Weights of a small mixture-of-experts language model, trained from scratch on English Wikipedia: 160 Mish neurons an expert, a softmax router.
Below are experts of layer 3 (counted from 0) of a mixture-of-experts language model. Rows are named router (the router's row for the expert), down (a neuron's output weights, with its number) and show model dimensions 0-47. Each number is 128 + 24 x the weight over its row's rms, rounded and kept within 0 to 255. Numbers have three digits each.
After each expert's rows: "comes before" lists some tokens at least twice as common just after its tokens as in all text. This comes from a sample of Wikipedia text that the model never trained on. Tokens count by the router's weight.

# expert 10
router:132102140134133183180119118135151104125161113153106118145121062158131133128170121134074165110130172181117133086158140135096134151145110136111087
down0:094177109164099158125120155101149107106134109126126125113112062130117092108154140153158090153129104139166126119127102110155156116130133154098125
down1:150151120144146136154139130117163108125115133171142102103110134144137159107154126111114147159162108121124115108155097130133120124122140094091122
down2:158091157138115138095062135120118125172150124138158143110149174134086126131144135154136141140130099113154153096150119150169123164114129126141127
down3:115126100140121172142123103103131135136157107132147136118121108103162156165138161157143135151131147129090123087165106126134138104140146160109159
down4:118137160134133101143142148133187143137128123152185105162108133113139142142163146121096132107165112136107129125122099128131120085109155143131130
down5:113091154139161140115144117155155173107143134165115171156157130076159143100118118172145126118107128170167085136159104119118104131116137126141145
down6:120138113149112103113141108150111131087103145148099146130141077138132148130173103090133103103121143107142112111119153107113125152068116134148120
down7:168142122155124141147151151138136124168105128058109115124130137135109118162107116151106137136105154125125097158163164127124138126092112148153113
down8:063140150125076114110094079159120130127143152145121113163124138119098147137121113139110094129124140135106117128151111105146194129137124109069136
down9:125126108119130104104118130140155125152161137157089128104146104113181160160120102092116105121169104117153161152157161139099132132113082113097125
down10:088104121162146125165131155098118129115132156155095120126134175099149108093106123079119142183089172134131128110146130167176153083064158137116132
down11:131131121125141124123156097115124129129123099160177127115118143130148159095127155114148105103077123097103129122123142087132161103094068124134108
down12:116127068155113120162130136124106151085108134144098149137153112100119128127105107113115128112153112142135130164108150129195109127130138146114090
down13:135162130085150141110094144123089108106119121081159170147123099115098115164095140101157149117132123132125121090131159185138106125096135097147151
comes before: " of", " to", " and", " of the", ".", " were"

# expert 7
router:107141145157103130184128109129145133144129124128112121164135119189130148162185142114122141124141122159120156061144137148131131132173112137112130
down0:114122148146099159128070169132146117163123163125162103117056105154099131148103133101108125141100135123105170198103131149090123107138094128124108
down1:110165135141136104139133134056116156146146096110131126152115096080160125115133142099123121132168102125130137122142137122121137105083091115107148
down2:118154104132124100144186130165133139148116139114140134122118143119113112144124124114149135121097158126129121116135148144132155079120159124127123
down3:121128154151105102140148093107151165163140155090133125117103196111136165123142132130131157143111114156139122130125133161134146106163130155146116
down4:107057141145098132105116141104128158112127137135124118152156165096092118118104125165100165147117095131162120155093118132162132108124125120114122
down5:153158106137179103132150120104160071128139104183159144158132071115122133118089115154133115194142147138081113117116120143104107127160095156099162
down6:099137112112155091134131123076139099134111114172156172142157132155194104167126134157108088109136120109136126129105119133135123152117123090089147
down7:119117083151116118139098128141119095158103141084136104118055151106127113116113102121153166100101111108150139130142120162126124121099178135129132
down8:149161134100117136138119130124144126172135156116126167165116167155137160125178134125115152113106100124161084102116102150153123115168156119138170
down9:133097170102104115162093093142154131124111095140099123142149141130092165098142146116154147146145081162111135125114105143116130135085105161116135
down10:138149127111165131128115127124160110121110106153129175146120079148106103135113098107135052115116109123107140129111129139123133163116099137134141
down11:142108141146139108133117138095082109146125099124119102075170081062121132125133106115138108135096160116124098110126129116123120118115124104113131
down12:105120132101142128100105135186146105122156120138098155083164131182143121152106143120135130161112109100137092161163142117104157123108139106103125
down13:111136113110116124123116132159153121137110098095151120142109163141168148117138076140161136122124134137101149120114098163116114141159149099158152
comes before: " of", " of the", " was", " of a", "'s", "."

# expert 56
router:089112121140154114121150126147151134114122101146116100171067082103128145164119124109126119136154143140123146143120149127116071152140120146167111
down0:123135110165191133122119118150128110104123142130133142166134156100117102115118104140129107123150103139130158127149136109159115143105118135140160
down1:177106122136116130120130154081103136104120113140148092110129151120098104165075141134094149140130134163158123128123087141131114084131117107152149
down2:129082121137166087144137094139122090131117113123119151097131136147153120130151123116094157178150107127106136132091135154110143134150153068117123
down3:131096156127170109137077119088134142116115137123133095150117130109133158150094085132125138129112189111134126157115122105148137105133143129143122
down4:118141136102125166130129121129142085137176114146149174153127159132132098142111131095130116132123149113120145159146129148112132141121158096117133
down5:151127130126102098146155129079061104139127137166125122122169101102111114135109124134127135121139112154120156130113135168124166110147125136122150
down6:092143132104131125124112116108106108118122141119138126087126130121112100162137138111139097136105158096148097109136092113178139138114104111148116
down7:118130111115111130133108149162126128076131145160107125160125129097138157165158116163171092164137109105116132106136154136107131178140130132128097
down8:125153133140142119135136136156142107120112155112150155114136133170074105134150120107141110110107151097136128092105145120148166151082087136147136
down9:168141141129134094140157133150123081127140079103119097105150142134152157106146147119153130173147148128151126127148121123171120110133109144112145
down10:149103115149099126132163129111092147171089097165150082084136121135151135165146119096114081125104163125127130099108108112135111152186092120115138
down11:064152105110133102111111109133137137133087126195108137151100142139119138099152129091186091146167115140118121135149159108161145106145137146146122
down12:138152088153078116165146170135112153148134154102105110140119141178134112158179140154145101173109132140106122091134146130162130127164147175178135
down13:175137097172111138125132136117122111143147153124114154134127125111108142098168159107152120128098092132149135099115142101140105121132119157160108
comes before: " | ", "–", "; ", " |", ".", ", "

# expert 60
router:124155134179088142145134068167146129128106134120118101177100109138135143104172118134094121096118148126144141123109133138113125128125147130146079
down0:131137140100159144104121122086168149087119111138190113148110131119098186125108134101106139128129108114132101096103127077112134175115143132105156
down1:142135142111105114164139184108104127114144164096092105142108097105162143083082128138084127123122149116109130122078125143145152103110128134159102
down2:131133133116158100130159116135144172146151097123153080070134158114146135134128136141135161150096146087138148097107123136159126122119094112111090
down3:119096099120107128137106130094125126162109133155125153094102096139158129173112172131143137103092121100087142150114094144128174121134140117122131
down4:137123150163092102156102118132109159145101143123109156123099120101130177127153111121125128115127130124132133157083161124144102159140105120097093
down5:128121150105132100103148128168111134091137112122128118143099113127142164114101103166082100190142120129124113140136122109128135139129156149127097
down6:156145136163152105155115117138143088135111078200117142151166129111163120123135093153112141157117109143125134105146123137112152127178114102111115
down7:121107126119068144118177124080156124150069114154136118115135180122130133164098132144136108107140154149145094157146091123160139166109151130150144
down8:132126109173118112170158141102145094081112117097083131117111126113130132126097100146125129130142114128170131124125166161105157160113122115123088
down9:088176158161050141151140092139124136098168133147123148138117140127134127101126110142106132146149134119158105191157130123134159138119154076117166
down10:086168112148125180134146131140144108146113122145139143102130152114105099145109132127160142118153097130115150133127166127128151134128115155108128
down11:136101126083112127168175104125137141133157154193091144149171117091122111143079156135123115150140123126123110132196132129148117124135104133146161
down12:115108112120155124156107108112159138151144139101175148142119148136149130131154114123159143132086178157097148111104145149132154115069115191122175
down13:120097144092109127109167105095154130121118096169111158120148167126147118117077119143155181140165131163101126136141144121102150152097124130143141
comes before: "1", "2", "3", "4", "0", "6"

# expert 18
router:125118152151111149174130127162180117126169158109101115134135110167141103131163144100114148102153133150117126090195139162149121104142155149158118
down0:113166110114122149099103157124116111082129121131134125122170120091108125104101152112132108106129163130159114103154169131150123110149158119108109
down1:143111118117134114146100131165145123148124112142092116092088073191135161151143138151091143118115138128145119126113136134127115115116126142151078
down2:138113134151126164082171123127108106145141128139111123113144099152131142133160142132076098130082121119089119133102098105154117156144091148107120
down3:153151109099100127121154107150149119085154132117137152132113176135165164129162113113111096142121134145172120122149147131152086117137133154133150
down4:112132128118139123112122112150107153137126139166157110165149116123136175144142123108133134089103108127130104166141127122079162102169163140094100
down5:116105138129162145115142164102158112157097149087143136138150107124097117167152133128128123126147120105105123063123135126159104168119105124128186
down6:098125109124114136108085085130119112125128128112101134093135156121108132131107128151152130134121129114169151105164121128142109107100106080155119
down7:167172116149121142133143133129101107097142109144151119122144126116123101121116113083156148154070094099102143133151142069133162111112138132118110
down8:153169119108107164134168112131090086101117101146095108142151150108143129140144148172094139122166121120095114114144153124115093117096120134098126
down9:102162127121168147102138120134129115114120103134097137133120126124134109131145108208117147129136131098180128130136148118182124113141144088126114
down10:084128119128136148143152129128147134132098192097149171166118155138156109138126147123070125179167116163164137125144091118136160106083109113152148
down11:131135103102164094145096179110158082082082115179130135161120092108159130143097111162136115101107128101144141131171080129163123113150179119100127
down12:116143161135115112131112109118139092086088117147139097184176093180122141130107140097105093099116158135116112113140111143097146121127136137192119
down13:165118090108132081123118096164147123110130146172180111117107133115136108102127107139107179132138129101079113098144149165134122092137108160189104
comes before: " the", " to", " a", " that", " his", " her"

# expert 26
router:128125114167106147145110148139129106137143099091109130142080116173111104165161161144138121104126188124100143113110140160113114123198072101136155
down0:068129108124087134117145098124118087174144171144147121132150146175130136098144128124135139160164132121113128148136106153114147110147160117109129
down1:163146100102096175132112090125107108173135139119130148173150112119100117170117119174113112111106156139119126150104141104141129131162138108120128
down2:121147148100167162123159080181159109125130118136123147123098155115104121124125116146063164120170126139133119148143168114158139146138101154127114
down3:134137134096136109177106150169121095157153123167140144150105151103147117144123095123156149140069122105133152105104120111153148118113159170119102
down4:127115128121152095124112137137119147095157143144059148149117096096115134143154092082159143135101149109154157133173123060162100105132146154116142
down5:125172147091152154136119118128111138158173126114097135095141102110111113136150113106062154122105132113141112120135117130107103147093117175111129
down6:111123150121103130098130153123157097127131153104149087134148147095152164146126157143144118133146099116130155096134158118109148124150047138159160
down7:103128096117143132099102168092131136137145127164134166146103111142119160097113128117108132123162172148153156151110156111155128119128110140125098
down8:130159155149139106142135102113123161114126117084146132094153175110196090128152106133172133135144119133106163152087125123129166127085143092158127
down9:120141090145117131170109108158156104097098146134093170150108096124150134147140157114169070105166130132145120171122134158144122130090138131139146
down10:156092130117144104099094130130109115135146130115095171093147143127148116106148088126119128081106155128124148111067141171075135132121114148121139
down11:141115149153166151131160116147169134142096117143072083144159120075186142133106149122136160121136126139121133149110175136109130142071142126094093
down12:127134146136157100117086112136140148155066134168124102148121123126129154190108112151104123119133139077136109192120179118120121124122129088145129
down13:163112131129129137128097154123101137135116094123131144138126128153127143149115162156132150156091105121112124100125119140160124133170096131165122
comes before: ":", ": ", ": M", ": N", ": B", ": S"

# expert 22
router:128165128141136140143146103148145148132109107117142095133135143127133122161133121160138106078140131149155172111133135140107132127133125126150128
down0:158146127108136140142088098130141113095139138110113112142161170108154121097161160126150147101175114131079096136132154147121117132169130122061128
down1:118117120098138132176089155176129128147086119123112133154123141138113130141159112128125126141111119122124132126148139146104109159173153135062161
down2:097111104129158141108125141111158095138149109118122143152116124118125124165100126122136162087141122112155112108140110121157130128145166084090164
down3:157141162113080128148136142091115104129132081129101122073112171101141130122148105153134105129106088139158135126139134095184144096149147111109112
down4:162120123127131127076083117128159087106138115129161095178146132134139114142081157174139120129132153143127143108136148182121123112099183134119142
down5:107118133151111148148102135131121108096184133109159108104130113111122136105165160161103113135168149127145085141145123107125118124134107107121068
down6:074163107129151156139180200138156139159154142104151109137174145154154158146136139147145089130120124117136161090118124132125126094139110136168136
down7:095104209136098148101090126108128154170109129164136115120172154137137095160110090108093135143110141103104097130142122142117162116162119162173182
down8:142124124155192111119144107145090117090161116157140075113145118134093140128120126108131136123166187121154132133160084099118095102145123123126104
down9:122140122091095120133090111117120126142033133136157136076088157108120122141138118126139132146168152116117128132114167140158136127151121134123130
down10:133137117094087142112127108132109086180135089106096150133138134138140147131130096157141117111136122105105157154129145122119096140122149143148112
down11:102150118174131133135141165123165140114141145137152149120082133122135109143142125136107103121170121093103114158100127110153166102107167144126144
down12:114133173130153129175107093159108091127115129153129133088109115110166147086136153105194110132123137127114108118105146171162136143149114122151120
down13:160142120150129183082131128108105147121143137153100129131178102114143116154142079099120120133133127145107153095169111105120124095107139126107127
comes before: "2", "1", "3", "5", "4", "10"

# expert 37
router:142132132118115108135159108172136146149103129140125118138068124142148122144131148186117104085122155117138146145146128164110096159123133115163144
down0:101094090097107120116158116120112113116114128115140137106142114125091159107113114138180122118129139115125135116113173135113175115150158127139128
down1:109118157126116138124093154087126142144102144146083117175137136127115090102069077118114114132072127177128146113129066098100145163164167141132148
down2:088137149092098149115120182096133116192099173148152152164154121162172121123095099114161145113125105163134145128125136110154126159138121095089143
down3:125130095121122169157096136129145091139145191080187147146119117132133123148137169143105109093144146099096120151175125183150132103135121108130111
down4:173147095146100125093134138119113120142150158147142107159115117113111112140121132122127099109099101094096128123139140133137148140120174144137163
down5:128105109088126101096150123128135124133122151073126165100155084088145111157126151086159144137135089120133103126071129169128160173139144105113114
down6:127130088113144117110152129140097106111153141067117106095140147093133157099123114118108152140145097133128122096136144116118139134153137128156155
down7:128181148120129108127124146107133106133199138140121129107094116156130157157099131129156154086137154116087123134090119164141092100135103141126115
down8:133089113084109124123142118105121105127151181119116122124150131111122167145149154133098079123138117143137106124104138144132099117093132135154181
down9:115125159158116095091121118124112080143128137163171091133092147154109161164137094111163136170136126115099115131147153145069117091110095129106129
down10:126092105164154120107112117158109123160110094121129156100123169191151104125159130136116115121109141120155105130150125111087133180148172128141118
down11:133117117142107132164128097137118138166106107130145142143124089108143108083104141167142156129144123105107179140148094131135149130108188169129135
down12:155117079123085125125112128153157111115072192149115129127122144172136182097110128146110101135139143152152131109123147102147126142103142113141127
down13:160140111152142128116120121158132146149148153128117133089155130116150149114115116147138134117132161137083130104147088101110142117129112096108130
comes before: "1", "2", "6", "5", "3", "4"